Below are experts of layer 6 (counted from 0) of a mixture-of-experts language model. Rows are named router (the router's row for the expert), down (a neuron's output weights, with its number) and show model dimensions 0-31. Each number is 200 + 40 x the weight over its row's rms, rounded and kept within 0 to 999.
After each expert's rows: a language model's description of what the expert responds to. This comes from a sample of Wikipedia text that the model never trained on.

# expert 58
router,130,240,232,159,229,227,167,234,247,215,206,192,202,188,236,168,205,166,189,185,168,117,187,181,141,146,137,217,220,193,219,185
down0,163,154,247,202,244,232,138,187,197,194,234,227,230,228,201,189,198,169,167,219,180,155,182,177,209,204,199,212,232,204,224,192
down1,211,196,263,167,238,216,203,162,147,173,228,171,181,202,206,190,242,244,141,114,225,262,203,134,138,229,206,200,307,216,191,212
down2,237,173,184,187,128,295,166,235,140,140,188,265,235,185,227,195,208,133,178,186,210,249,232,275,235,179,237,269,235,267,236,207
down3,207,175,245,175,164,210,171,192,218,274,141,170,182,158,129,222,291,176,257,197,162,152,180,199,207,200,129,205,231,142,209,186
down4,191,203,189,235,215,173,265,280,187,177,171,219,259,162,259,150,194,190,266,221,143,194,265,199,208,220,225,161,213,188,227,245
down5,249,135,238,227,178,163,155,183,210,174,184,251,213,205,144,229,237,166,208,162,181,205,215,222,256,200,186,183,106,158,251,162
down6,232,173,218,171,261,189,144,195,161,195,190,201,259,228,193,178,120,147,191,134,192,137,236,178,190,288,162,226,183,209,215,202
down7,242,164,224,268,183,296,199,207,185,208,180,167,152,223,215,237,164,198,193,262,124,201,217,195,195,246,314,197,218,221,128,149
down8,171,258,239,145,206,203,202,172,199,201,167,170,204,232,179,219,212,196,176,110,238,265,234,184,207,256,196,249,191,228,229,198
down9,272,266,151,165,194,188,198,220,206,218,230,263,179,237,204,188,254,240,180,209,184,229,170,214,203,137,108,290,221,251,192,244
down10,136,138,254,245,211,206,122,256,152,203,154,193,171,139,204,201,250,147,228,207,227,213,149,219,192,200,178,275,198,112,238,161
Media and event nouns. Nouns for creative works and events after the, a or first: film, series, show, version, remake, Award, Festival, Cup, game.

# expert 56
router,165,165,157,249,225,166,253,164,181,134,197,185,219,184,238,191,283,161,222,178,130,183,216,162,183,207,237,214,183,164,243,204
down0,179,169,122,194,162,182,203,251,137,188,160,225,162,208,164,202,207,221,167,200,176,113,185,239,203,177,270,207,165,155,175,245
down1,223,159,214,186,200,234,272,159,214,237,203,170,95,132,217,226,150,255,254,186,216,282,196,195,205,210,227,169,188,233,294,243
down2,148,297,192,216,169,256,154,202,194,199,239,266,140,152,174,199,209,239,162,254,193,198,249,198,208,168,142,218,232,207,181,200
down3,235,235,252,200,221,270,210,276,216,226,173,182,190,152,155,156,189,205,215,188,242,220,197,215,186,179,158,155,248,182,192,165
down4,187,261,200,188,169,204,244,168,200,158,214,187,215,227,224,182,199,212,195,279,284,227,242,214,188,254,243,159,186,206,136,127
down5,174,199,267,175,168,213,241,289,253,218,186,215,225,196,235,185,179,210,277,188,223,195,226,137,194,247,240,194,224,239,150,172
down6,248,267,238,148,252,171,133,137,289,174,229,185,213,259,170,137,244,197,224,222,181,177,201,235,291,207,173,189,283,236,164,231
down7,231,115,236,251,241,200,176,166,225,139,225,219,143,233,234,242,187,183,211,197,160,219,180,237,184,175,183,234,176,133,279,163
down8,229,184,214,129,159,159,104,245,257,184,242,188,177,158,209,196,178,147,224,166,241,260,254,176,252,185,111,209,223,198,252,207
down9,205,248,228,227,231,195,200,216,203,150,167,107,192,190,254,181,246,179,180,292,196,144,117,182,124,218,150,227,150,218,216,284
down10,104,173,254,186,246,136,204,234,166,147,175,91,182,270,209,155,211,211,199,249,176,145,174,221,180,211,247,181,222,171,171,240
Plot action verbs. Action verbs and their prepositions in plot summaries and narratives, e.g. leave, escape, returned, decides to, retreated to.

# expert 24
router,182,151,190,212,179,185,143,245,206,159,191,240,194,173,259,234,178,228,125,188,189,163,202,172,180,250,252,258,165,272,189,235
down0,216,209,175,211,184,183,191,194,199,123,193,153,218,222,237,233,212,174,200,237,171,133,152,184,170,229,351,172,223,138,214,162
down1,197,145,212,242,236,229,179,245,220,234,179,224,180,203,204,195,221,160,243,200,209,243,192,187,218,159,221,227,219,131,232,182
down2,257,188,189,196,221,219,307,122,251,122,224,157,187,204,206,175,181,181,205,307,154,143,188,185,218,143,337,102,273,209,133,216
down3,152,125,206,156,221,211,178,151,247,239,264,118,143,145,166,176,188,235,218,309,205,203,185,242,204,165,267,215,261,225,166,164
down4,89,255,207,169,165,148,162,220,184,179,161,240,253,168,254,153,218,223,138,279,185,225,253,179,249,217,221,213,237,200,246,292
down5,203,195,143,211,191,145,269,214,143,211,232,150,220,153,202,229,204,166,99,285,176,267,206,200,118,230,221,128,246,211,220,197
down6,206,159,203,209,262,191,219,202,189,203,160,209,192,132,292,221,97,125,171,222,159,143,179,259,271,212,197,186,206,168,136,235
down7,141,226,221,210,165,278,206,189,193,233,191,236,179,173,215,244,212,177,175,162,210,178,168,154,285,233,228,196,152,179,139,248
down8,205,201,168,207,145,257,166,242,161,180,182,214,116,208,224,187,315,146,193,161,195,205,209,265,214,192,243,264,178,210,201,172
down9,162,195,155,218,184,176,200,190,193,196,162,153,191,171,237,233,119,222,152,219,114,259,231,202,190,176,264,205,127,126,276,184
down10,190,175,207,140,153,205,207,219,209,232,103,230,195,245,145,242,179,140,196,254,173,169,167,129,236,277,183,213,269,215,223,149
CJK and Thai bytes. Raw byte pieces of Chinese, Japanese and Thai characters inside parenthesised native-script names, plus romanised East Asian syllables like Yu, ko, ong.

# expert 29
router,231,130,217,175,214,250,193,184,169,184,270,195,231,182,233,142,125,138,225,217,209,230,210,152,119,156,196,175,188,149,219,175
down0,200,189,197,151,189,179,175,229,248,259,155,243,257,89,217,185,213,234,144,199,264,103,200,219,171,182,165,268,167,228,141,154
down1,202,195,140,155,200,183,240,201,225,214,223,195,245,157,222,155,209,249,335,180,203,196,164,183,223,156,224,86,240,272,195,102
down2,182,159,211,190,194,205,154,213,241,161,138,121,272,92,184,192,184,296,171,136,200,250,171,247,199,203,146,204,160,149,189,266
down3,226,110,256,181,241,200,159,247,191,193,177,179,176,229,206,211,244,167,225,302,172,148,175,244,165,180,202,186,230,252,182,220
down4,182,175,183,164,254,212,246,252,155,146,175,164,184,167,139,182,248,181,249,189,226,275,160,174,225,210,291,191,183,203,237,224
down5,187,165,209,236,178,263,292,172,148,239,206,220,234,187,111,146,146,243,63,131,209,173,215,176,160,157,238,192,178,182,297,133
down6,181,188,175,183,259,232,171,264,260,314,204,299,178,246,195,174,200,272,230,270,209,165,223,208,134,197,202,159,287,199,141,183
down7,169,156,202,148,225,199,166,158,205,183,247,214,235,247,198,252,264,218,247,130,139,222,211,212,191,152,180,276,154,170,222,150
down8,193,262,197,210,211,290,191,169,145,201,228,177,198,168,200,213,320,197,104,209,166,187,231,130,208,163,184,198,198,157,172,289
down9,178,194,196,89,161,219,157,243,207,206,203,174,152,135,172,257,157,192,188,301,131,198,181,244,195,104,214,208,198,153,152,208
down10,160,303,142,184,207,175,256,131,130,224,165,298,147,136,214,254,206,234,225,199,170,159,168,267,205,182,175,202,156,117,206,236
Institution name parts. Words and suffixes inside proper names of organisations, acts and commissions, especially after "of", such as Science, Development, Relations, Elections.

# expert 61
router,194,262,229,231,203,221,131,225,227,200,166,201,244,239,208,260,173,172,152,158,161,171,247,116,205,138,237,161,245,263,200,168
down0,179,186,226,208,160,206,215,203,198,190,211,225,223,203,204,148,177,180,243,142,204,231,158,190,153,334,303,229,146,266,207,174
down1,184,155,115,188,218,182,195,151,153,154,179,233,213,178,113,129,198,186,181,78,184,251,243,203,270,243,217,251,218,171,127,196
down2,168,200,205,268,176,229,160,192,207,207,141,172,194,244,186,231,127,119,193,34,265,158,178,197,248,267,216,183,177,210,182,195
down3,194,251,219,130,224,243,173,150,172,235,246,141,196,221,220,231,201,176,176,302,180,243,153,231,153,99,253,246,242,180,234,210
down4,254,256,123,104,209,187,207,136,226,174,193,205,249,134,188,170,171,213,172,163,42,139,168,221,217,192,166,247,197,183,174,249
down5,221,217,168,158,180,237,161,154,153,213,223,208,216,252,202,216,219,185,207,193,211,203,186,164,281,154,207,182,202,233,268,137
down6,222,190,152,146,205,188,225,188,238,161,179,229,216,173,254,223,170,188,168,126,217,225,147,224,233,207,192,207,160,182,208,231
down7,152,123,202,221,159,166,179,180,183,227,230,181,213,217,168,257,260,264,248,92,123,215,219,229,250,201,154,175,218,181,228,131
down8,202,163,248,139,162,170,170,184,202,148,238,184,216,171,210,193,166,251,271,186,259,155,245,192,252,274,212,243,195,201,256,239
down9,142,191,148,326,223,137,212,183,167,179,140,263,237,234,242,152,202,177,164,226,193,216,242,161,289,247,209,130,212,262,246,191
down10,251,148,173,191,208,191,179,171,183,204,234,247,140,204,212,222,139,269,226,287,185,221,261,272,182,227,216,198,115,256,274,258
Post-subject verbs and commas. Verbs and punctuation right after a sentence subject in narrative, especially sports prose: was, were, had, He, commas, dashes.

# expert 23
router,243,236,183,192,231,198,198,248,244,196,221,206,225,150,275,264,272,146,160,205,154,252,109,195,170,167,208,217,194,182,170,234
down0,217,184,177,233,193,241,152,297,239,226,240,226,197,139,255,197,218,260,209,126,175,191,142,171,211,162,185,156,138,242,230,195
down1,289,175,243,236,210,190,225,235,180,253,224,198,220,183,236,236,225,240,174,173,201,132,184,158,225,152,186,196,236,232,269,161
down2,218,235,209,187,211,166,144,205,144,234,229,188,236,160,150,140,259,249,171,262,272,161,127,229,125,159,223,241,192,207,270,193
down3,249,163,176,157,166,192,243,230,198,156,189,218,197,168,176,175,219,176,212,406,242,161,173,242,220,210,215,198,172,153,186,158
down4,206,189,176,188,212,200,160,219,234,171,139,189,143,198,220,127,218,185,180,185,196,127,183,192,160,248,211,243,275,218,235,211
down5,267,179,125,187,210,165,256,251,224,165,198,198,208,121,232,251,203,198,236,264,116,182,217,274,190,139,230,188,175,178,206,168
down6,196,173,203,231,179,218,191,204,203,226,197,245,178,229,180,257,164,187,186,344,222,140,191,197,182,158,161,269,186,220,229,227
down7,232,236,140,215,200,210,269,188,213,151,223,215,206,210,230,209,219,236,127,229,188,230,229,191,196,181,251,180,222,169,195,219
down8,113,294,181,137,153,160,188,159,227,213,158,253,199,178,184,141,191,195,228,177,211,202,219,204,291,203,183,170,187,251,152,214
down9,149,175,198,178,175,156,176,107,252,221,135,218,216,236,170,122,224,203,188,126,159,212,195,199,209,270,232,208,194,225,149,161
down10,150,122,216,276,178,193,301,275,278,225,146,164,242,191,191,206,246,182,289,134,197,230,237,149,193,205,217,213,213,182,264,256
Prepositions and particles. Prepositions, verb particles and sentence-opening connectives, such as in, on, out, up, around, However, While, often in narrative text.

# expert 3
router,197,197,212,173,195,264,223,167,181,267,191,182,217,172,172,208,174,203,124,163,186,287,209,197,143,197,224,291,209,256,162,222
down0,186,172,129,176,218,173,200,249,194,205,203,188,164,169,254,244,225,194,183,151,211,154,228,204,314,269,142,189,227,196,247,155
down1,282,198,142,165,156,218,259,253,204,207,142,201,204,210,143,193,249,167,197,182,200,185,208,197,150,240,172,126,254,230,169,179
down2,264,195,200,206,211,211,186,264,228,217,220,228,249,100,143,196,189,255,165,296,193,152,170,252,175,142,256,138,199,178,212,180
down3,175,166,142,249,203,254,211,246,245,223,122,259,222,192,207,251,227,257,202,183,186,161,191,210,247,212,200,188,216,254,187,220
down4,213,159,227,195,188,216,140,242,208,189,285,235,238,216,226,188,190,174,245,275,163,204,224,214,183,179,159,190,152,134,209,168
down5,231,180,188,246,169,146,265,132,190,239,169,226,146,210,198,157,157,248,200,241,175,139,172,251,186,227,289,248,210,183,191,138
down6,245,181,162,201,237,194,207,259,197,236,171,214,206,166,260,198,182,142,208,147,117,155,228,184,228,201,246,159,168,157,233,204
down7,212,273,187,150,170,228,222,192,275,133,233,263,181,261,240,219,165,94,229,129,214,114,214,219,169,264,241,167,118,248,168,154
down8,109,171,249,182,187,67,305,192,276,246,147,167,133,182,189,233,255,139,285,231,234,178,259,205,208,228,204,270,196,191,190,202
down9,201,254,239,277,245,221,149,158,172,217,194,220,205,164,224,231,247,231,241,190,241,276,200,236,209,126,196,181,261,214,144,163
down10,185,170,265,187,234,185,245,201,172,222,158,194,180,219,201,221,165,235,214,251,177,174,219,219,281,242,137,148,245,150,204,191
Relational prepositions. Prepositions linking a noun to what follows, above all of, also in, for, during, throughout, among, as in Best Songs of 2003.

# expert 47
router,169,258,204,144,230,154,264,111,195,208,274,200,167,201,147,251,182,220,184,168,201,254,232,191,164,179,195,209,200,249,219,253
down0,216,272,158,230,286,191,213,135,261,255,179,218,246,228,157,180,210,230,206,280,274,173,203,225,226,187,223,201,173,244,226,134
down1,234,178,176,85,275,201,194,177,208,181,128,230,265,193,193,221,186,167,239,194,171,187,185,88,283,210,156,158,226,157,223,172
down2,235,157,244,171,232,150,233,186,137,196,269,174,169,197,179,131,178,108,182,308,196,263,192,131,237,144,187,192,205,220,244,179
down3,171,206,134,216,179,150,178,109,197,321,212,125,274,178,232,195,242,194,231,248,184,186,163,182,204,204,103,179,125,200,271,180
down4,145,261,238,220,220,246,223,212,197,188,224,167,221,207,198,173,194,184,169,276,214,258,271,110,157,156,180,219,216,160,161,205
down5,173,174,180,282,236,181,203,184,169,155,145,198,194,211,237,200,247,243,246,267,262,170,187,270,166,270,224,218,162,245,249,187
down6,129,149,213,190,174,160,255,230,160,268,203,222,271,208,253,204,252,173,191,68,155,185,247,190,241,235,180,202,199,223,133,150
down7,187,256,236,286,248,219,169,154,174,194,181,124,224,221,218,204,210,194,181,234,182,193,225,160,181,211,210,199,199,203,232,148
down8,196,134,280,152,220,203,227,254,249,184,239,169,238,211,160,140,167,183,269,121,192,160,179,236,137,227,224,212,163,270,238,287
down9,151,233,88,294,166,226,205,187,140,216,181,201,181,226,260,233,211,151,213,171,144,234,188,161,218,179,228,248,136,188,187,226
down10,189,249,203,213,169,224,236,211,201,160,197,188,272,171,212,246,151,221,143,132,136,269,164,204,198,182,210,138,168,179,230,186
Complement-linking function words. Function words linking verbs, adjectives or nouns to their complements, mostly "to", also of, that, by, ly endings, though, Although.

# expert 2
router,218,245,195,164,220,226,230,189,196,122,151,166,260,183,232,210,208,126,191,177,194,205,265,217,188,216,209,242,171,249,197,193
down0,242,214,159,213,195,200,262,225,207,187,232,206,222,227,110,186,209,210,139,227,192,247,197,209,177,138,238,168,254,146,130,136
down1,145,209,180,225,232,170,306,260,173,238,297,219,225,184,121,188,253,160,179,177,192,183,243,118,224,234,217,228,146,141,143,206
down2,175,241,132,234,174,162,250,215,240,177,165,197,186,234,237,165,164,103,174,148,165,210,200,245,250,213,253,155,178,138,236,239
down3,189,195,205,227,200,195,211,141,138,156,190,184,200,150,174,102,183,147,242,242,165,172,141,288,220,172,180,182,192,171,164,224
down4,208,245,176,223,199,254,218,197,153,189,215,204,263,218,180,172,234,170,97,179,219,206,159,193,189,181,220,196,172,290,154,167
down5,238,173,180,196,188,165,208,168,211,238,223,212,234,204,212,165,157,246,175,217,119,277,263,235,176,241,187,151,188,207,152,213
down6,166,212,168,272,231,208,273,223,149,290,279,163,199,201,221,203,220,162,239,181,189,192,133,198,222,191,157,226,247,229,248,257
down7,242,156,172,198,181,110,266,260,190,160,199,171,196,189,245,172,195,158,210,110,110,152,194,156,226,119,146,140,217,167,183,165
down8,241,150,179,265,180,220,229,199,227,196,199,246,120,135,199,160,199,217,214,206,109,206,194,182,213,204,139,227,193,144,226,288
down9,183,258,183,227,238,189,215,216,159,246,237,154,206,149,170,180,262,210,107,296,195,254,196,179,196,161,280,279,273,158,190,215
down10,221,245,169,169,238,202,209,135,159,209,243,170,189,260,205,139,178,218,206,205,218,234,198,222,97,265,155,166,196,175,154,210
Biographical main verbs. Main verbs and auxiliaries in narrative sentences about people, places or organizations, often after was/he, e.g. located, became, served, operated.

# expert 4
router,291,185,138,198,135,200,175,164,256,242,184,235,203,231,254,186,181,244,145,234,200,299,227,235,222,232,162,148,221,156,236,219
down0,134,176,199,171,221,258,151,177,201,266,181,201,214,208,191,198,205,257,259,248,155,193,205,135,129,256,215,315,192,127,258,164
down1,158,203,209,193,178,216,192,208,192,200,203,220,174,158,209,226,184,158,162,143,195,176,112,194,157,142,278,274,181,253,151,213
down2,205,229,188,232,218,275,233,214,249,238,202,166,130,245,218,185,241,213,170,198,198,137,160,243,167,181,201,305,239,147,206,249
down3,143,162,205,239,285,203,186,151,214,189,238,180,208,197,156,191,184,200,207,204,154,163,276,203,198,236,132,196,210,181,225,212
down4,152,231,212,142,256,208,174,165,216,240,147,195,262,196,174,216,199,186,171,229,193,277,260,167,250,193,167,204,175,299,203,265
down5,236,176,189,189,171,242,206,165,193,212,186,145,246,237,180,224,180,178,171,228,198,200,165,166,207,208,180,189,208,225,208,156
down6,159,195,118,194,130,195,231,272,220,220,274,268,253,223,295,257,212,226,190,144,261,265,221,229,197,184,156,251,195,147,202,141
down7,120,207,167,190,199,290,215,154,141,208,194,223,199,202,215,161,224,266,199,192,116,206,201,203,214,167,189,287,201,190,223,226
down8,190,132,221,227,166,184,121,195,173,175,222,227,220,245,173,138,156,177,140,266,212,267,210,200,208,179,168,206,172,166,214,175
down9,182,183,161,204,169,170,185,200,125,262,177,227,185,177,264,205,197,218,171,214,303,168,205,275,174,150,251,152,179,192,211,209
down10,162,189,184,181,218,210,180,175,239,206,169,198,183,179,76,248,183,206,216,210,249,161,196,136,220,205,250,247,182,212,225,225
Coordinate and measurement digits. Decimal points and digits inside numbers, especially geographic coordinates like 45.4117°N, plus units such as ft, lb, km, °.

# expert 31
router,176,255,143,144,148,169,197,199,142,249,196,237,252,288,203,225,218,176,258,214,119,174,253,158,176,215,178,162,205,282,131,138
down0,152,191,187,135,162,164,190,147,160,196,204,209,131,221,221,215,283,215,218,183,159,99,238,144,273,267,191,213,257,198,174,175
down1,126,160,159,203,171,178,185,194,240,216,154,181,212,220,197,102,232,162,211,308,154,236,184,226,108,174,161,265,187,150,195,232
down2,227,168,240,202,166,219,259,147,220,229,118,233,253,158,207,249,155,97,204,259,216,153,224,182,142,215,182,222,230,195,177,127
down3,170,211,226,154,188,228,226,169,232,206,219,224,167,119,148,194,259,161,256,102,221,224,244,216,205,211,153,144,186,255,262,211
down4,232,194,166,167,193,181,201,161,135,238,258,249,168,215,141,255,193,136,118,215,275,193,148,164,186,177,135,192,222,262,187,196
down5,174,221,215,186,150,198,217,171,187,233,135,180,227,148,221,174,223,229,180,221,158,177,174,310,227,174,219,219,246,149,223,261
down6,302,276,167,174,217,131,197,180,221,257,231,225,193,222,235,166,290,254,249,191,118,240,183,224,176,162,154,175,244,219,219,192
down7,184,202,186,243,161,219,248,259,239,231,217,123,259,271,145,238,175,207,128,183,179,262,179,152,188,228,175,262,201,189,149,230
down8,167,178,187,250,210,209,262,213,266,174,126,178,222,220,215,208,204,186,204,89,200,285,194,139,174,178,203,180,137,150,268,199
down9,201,217,265,186,133,206,211,236,180,240,217,216,152,122,175,268,197,133,220,196,197,194,224,193,170,182,252,208,137,153,221,207
down10,183,210,191,231,147,216,204,209,243,200,211,282,244,174,214,149,123,167,233,202,186,163,210,207,213,172,285,262,207,185,201,221
Newlines and section markup. Line breaks, == heading markers and table separator rows like |---|---| in article structure, especially around results and career-statistics sections.

# expert 57
router,188,229,232,241,198,175,194,208,105,101,203,196,214,222,178,78,150,232,160,230,187,266,200,156,130,182,185,182,135,158,236,199
down0,179,162,152,243,205,190,299,196,254,233,213,245,156,124,289,131,160,238,196,149,207,225,162,188,223,178,246,204,190,159,204,224
down1,176,236,124,188,188,198,253,179,155,190,166,204,264,195,178,180,165,184,241,160,233,170,248,222,203,189,170,237,200,192,158,208
down2,208,218,166,196,208,234,177,253,199,236,218,230,126,140,265,243,328,175,204,262,211,243,225,253,233,190,210,222,222,234,180,259
down3,211,235,198,216,270,148,178,199,244,255,176,118,184,131,150,177,236,155,215,135,164,126,213,255,166,172,166,175,210,255,238,281
down4,249,258,163,145,178,281,210,153,218,171,225,223,297,188,175,171,188,156,125,135,246,257,224,103,156,184,247,279,197,262,210,200
down5,142,203,214,188,201,145,201,184,211,251,203,129,225,154,183,244,265,97,185,181,214,178,171,207,218,184,201,271,182,236,231,198
down6,209,203,195,220,231,265,165,92,121,163,204,217,129,235,146,135,191,265,160,228,194,210,227,222,187,202,138,179,164,214,270,267
down7,194,193,223,143,235,161,187,273,171,247,195,206,131,235,241,178,144,202,160,194,159,187,201,151,195,214,220,138,193,201,301,266
down8,204,225,264,216,193,274,279,221,242,267,186,144,208,188,187,100,179,209,197,188,146,203,178,142,238,131,187,237,218,213,242,196
down9,174,169,170,199,166,172,130,130,184,213,248,235,224,295,199,206,217,185,200,263,161,271,192,214,166,181,195,234,163,250,194,202
down10,193,197,160,186,218,209,259,228,170,266,189,175,137,197,155,224,179,154,211,238,220,241,232,147,227,179,259,292,182,264,240,174
Mid-word stems of Latinate verbs. Middle stem pieces of Latinate verbs and nouns, often after prefixes like re, con, de, such as ct in practising, port in opportunism, uc in induced.

# expert 22
router,222,284,175,247,153,199,293,173,147,198,236,235,250,175,234,191,202,194,250,224,280,231,191,192,240,233,223,222,242,199,247,190
down0,202,216,117,131,207,182,244,102,155,208,221,184,260,177,254,186,187,168,250,217,173,176,218,223,160,157,102,117,147,228,209,222
down1,180,231,223,187,196,208,187,210,285,213,183,251,209,191,144,266,245,162,244,103,224,199,134,200,230,176,168,208,252,191,186,134
down2,203,190,173,240,147,175,203,190,178,202,206,69,80,156,205,213,200,253,227,274,187,225,128,199,173,229,178,163,131,146,247,245
down3,141,223,170,133,231,236,226,203,126,176,246,249,189,283,214,204,137,194,187,254,207,121,133,168,253,195,250,207,210,242,223,227
down4,145,183,163,208,110,221,237,184,199,172,169,243,211,117,194,194,137,165,231,217,238,176,189,203,242,248,144,151,237,174,151,178
down5,254,199,160,218,258,157,164,183,218,124,235,240,226,210,175,193,201,201,231,247,180,282,179,169,145,173,180,209,228,240,227,199
down6,182,157,220,170,221,237,164,234,218,210,183,244,247,177,136,217,224,192,174,220,212,160,240,217,213,264,276,264,161,197,162,229
down7,231,245,212,184,190,216,230,226,195,275,193,153,246,187,161,236,122,198,233,208,219,147,149,230,187,185,214,210,240,218,210,236
down8,275,268,206,213,179,139,216,227,215,203,236,187,188,191,138,208,195,167,274,211,213,318,210,259,259,197,192,179,199,189,249,186
down9,226,239,272,306,222,184,127,201,252,176,196,167,144,176,222,182,199,221,217,256,176,195,239,288,128,200,234,227,196,160,264,199
down10,189,191,138,229,213,207,189,223,242,157,156,138,200,166,248,246,241,235,137,175,162,210,146,223,174,263,216,117,220,104,203,225
Pipes before person names. Pipe separators and country codes (USA, GBR, SWE) right before a person's name in results, racing and roster tables, plus first names like Sir, Ian.

# expert 33
router,223,221,184,160,241,209,154,145,268,157,229,189,182,188,211,246,202,184,201,203,146,155,158,254,191,192,199,158,237,179,251,145
down0,152,226,160,182,228,202,226,205,141,209,134,161,223,172,137,185,255,197,224,263,249,179,256,163,120,215,203,211,254,186,224,254
down1,145,187,239,204,205,181,160,283,199,193,202,227,214,171,244,217,200,136,118,219,191,228,261,219,254,198,281,189,143,178,175,287
down2,218,130,110,187,170,193,165,235,151,177,211,184,143,186,227,261,197,232,239,174,173,261,177,134,171,190,196,244,177,220,215,251
down3,95,178,171,220,141,248,212,216,244,257,267,144,190,190,164,186,219,254,157,228,198,269,237,199,177,231,205,151,200,252,171,192
down4,168,200,209,268,176,232,283,226,240,207,267,157,239,200,248,174,210,197,235,217,180,180,182,249,148,216,190,228,184,239,136,215
down5,196,221,129,155,154,214,200,204,153,251,103,200,137,236,201,112,223,224,262,240,224,160,231,175,272,225,178,219,195,197,223,245
down6,209,173,228,196,214,202,127,258,220,195,252,183,161,175,234,194,222,143,199,229,250,165,202,246,214,191,171,225,182,176,215,163
down7,241,219,157,214,172,209,183,143,242,182,152,250,293,224,178,237,138,205,190,74,233,190,217,180,197,273,244,211,222,218,191,166
down8,174,208,165,265,175,220,155,148,243,143,199,220,249,216,168,221,171,243,179,160,161,166,188,272,197,260,186,172,226,169,247,269
down9,146,183,194,143,291,169,189,169,165,191,224,268,235,152,221,202,209,202,245,184,151,175,261,156,218,223,196,199,186,215,215,133
down10,178,169,197,110,192,168,190,273,260,214,188,190,191,245,233,167,231,186,133,90,184,200,204,192,228,257,131,177,165,183,211,241
Initial capital letters. Single capital letters opening proper names, often in tables or after "the" or "of", such as T in Trent, H in Hopkins, L in Lions.

# expert 17
router,172,243,146,185,269,202,226,197,156,170,191,182,237,190,225,246,221,170,210,190,160,194,307,156,262,120,173,220,203,241,145,108
down0,192,186,243,176,165,148,211,164,206,272,155,206,142,236,157,191,217,225,287,198,228,231,198,222,166,225,141,125,200,177,191,171
down1,157,193,113,240,108,268,208,237,186,184,155,152,218,197,240,205,172,177,215,257,191,224,205,209,200,169,201,133,161,163,155,218
down2,140,206,171,242,208,181,180,159,206,203,264,153,209,187,234,224,230,276,186,243,204,215,201,186,210,190,143,136,154,126,134,164
down3,185,157,158,213,183,198,217,180,153,192,220,201,209,245,178,189,209,306,217,138,229,191,210,261,279,192,205,188,182,185,128,169
down4,161,210,254,202,249,211,263,126,124,233,164,196,196,223,173,161,236,216,258,306,179,224,174,207,253,220,187,199,138,192,148,206
down5,209,232,237,252,182,168,203,173,169,182,246,197,288,226,146,263,138,166,178,191,150,170,165,276,161,156,177,193,126,198,220,164
down6,207,233,222,258,190,132,216,209,136,253,144,190,201,216,212,202,291,190,204,209,162,279,191,241,168,214,139,179,191,173,252,153
down7,199,202,271,187,161,297,227,189,220,157,232,198,214,266,209,183,178,192,267,147,232,131,228,119,194,206,185,215,115,217,183,222
down8,183,172,169,224,205,164,218,158,150,129,255,164,196,207,214,156,127,184,150,205,185,191,136,162,216,186,250,212,209,209,157,242
down9,182,262,220,240,217,223,203,148,198,139,161,187,329,205,280,191,223,152,168,252,221,200,172,177,172,232,199,233,255,284,307,197
down10,249,236,275,175,164,187,230,223,241,187,195,183,165,205,201,203,178,191,148,265,231,259,153,165,140,142,211,259,147,167,255,163
Achievement and career verbs. Past-tense verbs and ed endings for winning, placing or appointment, mostly in sports and career text, such as won, led, crowned, appointed.

# expert 20
router,227,194,276,179,212,147,113,149,220,131,131,166,196,253,146,179,167,212,218,259,131,229,216,187,199,178,159,194,184,279,166,155
down0,225,137,242,167,175,233,157,198,188,222,244,192,203,245,195,204,194,181,142,159,234,233,145,149,249,228,283,194,225,164,253,257
down1,150,217,208,188,236,193,252,237,173,221,297,249,205,210,188,203,179,238,166,100,272,216,220,268,175,191,157,153,217,207,221,180
down2,216,202,239,225,238,218,195,143,162,164,205,250,191,208,117,141,234,213,206,199,159,179,148,144,194,191,271,142,203,185,246,250
down3,221,237,221,210,201,243,214,198,187,215,179,183,270,226,228,228,265,200,152,237,206,222,243,154,218,83,182,164,262,142,117,214
down4,195,209,222,245,189,166,141,179,255,270,209,145,253,135,196,147,270,251,173,256,224,206,185,236,213,129,130,226,203,234,205,228
down5,181,291,214,321,124,171,221,198,134,243,163,245,187,241,196,225,224,226,205,205,201,213,231,212,216,200,220,141,174,224,159,196
down6,197,218,202,271,170,279,207,229,166,278,230,197,174,236,206,206,136,189,189,201,215,235,213,176,181,255,186,189,154,222,109,218
down7,315,171,144,185,202,228,236,221,236,241,244,197,173,238,195,256,209,167,218,220,189,135,230,187,187,245,263,227,209,173,180,187
down8,178,169,128,190,196,240,158,168,164,224,228,140,214,211,173,181,234,205,214,199,203,147,185,219,193,178,142,187,255,145,223,180
down9,248,162,216,178,185,93,190,233,253,162,207,223,164,148,187,234,157,201,267,232,238,212,215,243,193,173,99,200,173,180,209,186
down10,230,154,294,260,146,163,237,187,256,259,173,186,204,203,188,274,258,129,229,221,255,217,214,199,173,182,190,147,145,222,195,153
Table headers and copulas. Table header words, cells and pipes in election and sports tables (Candidate, Pld, Score), plus narrative was/were before participles.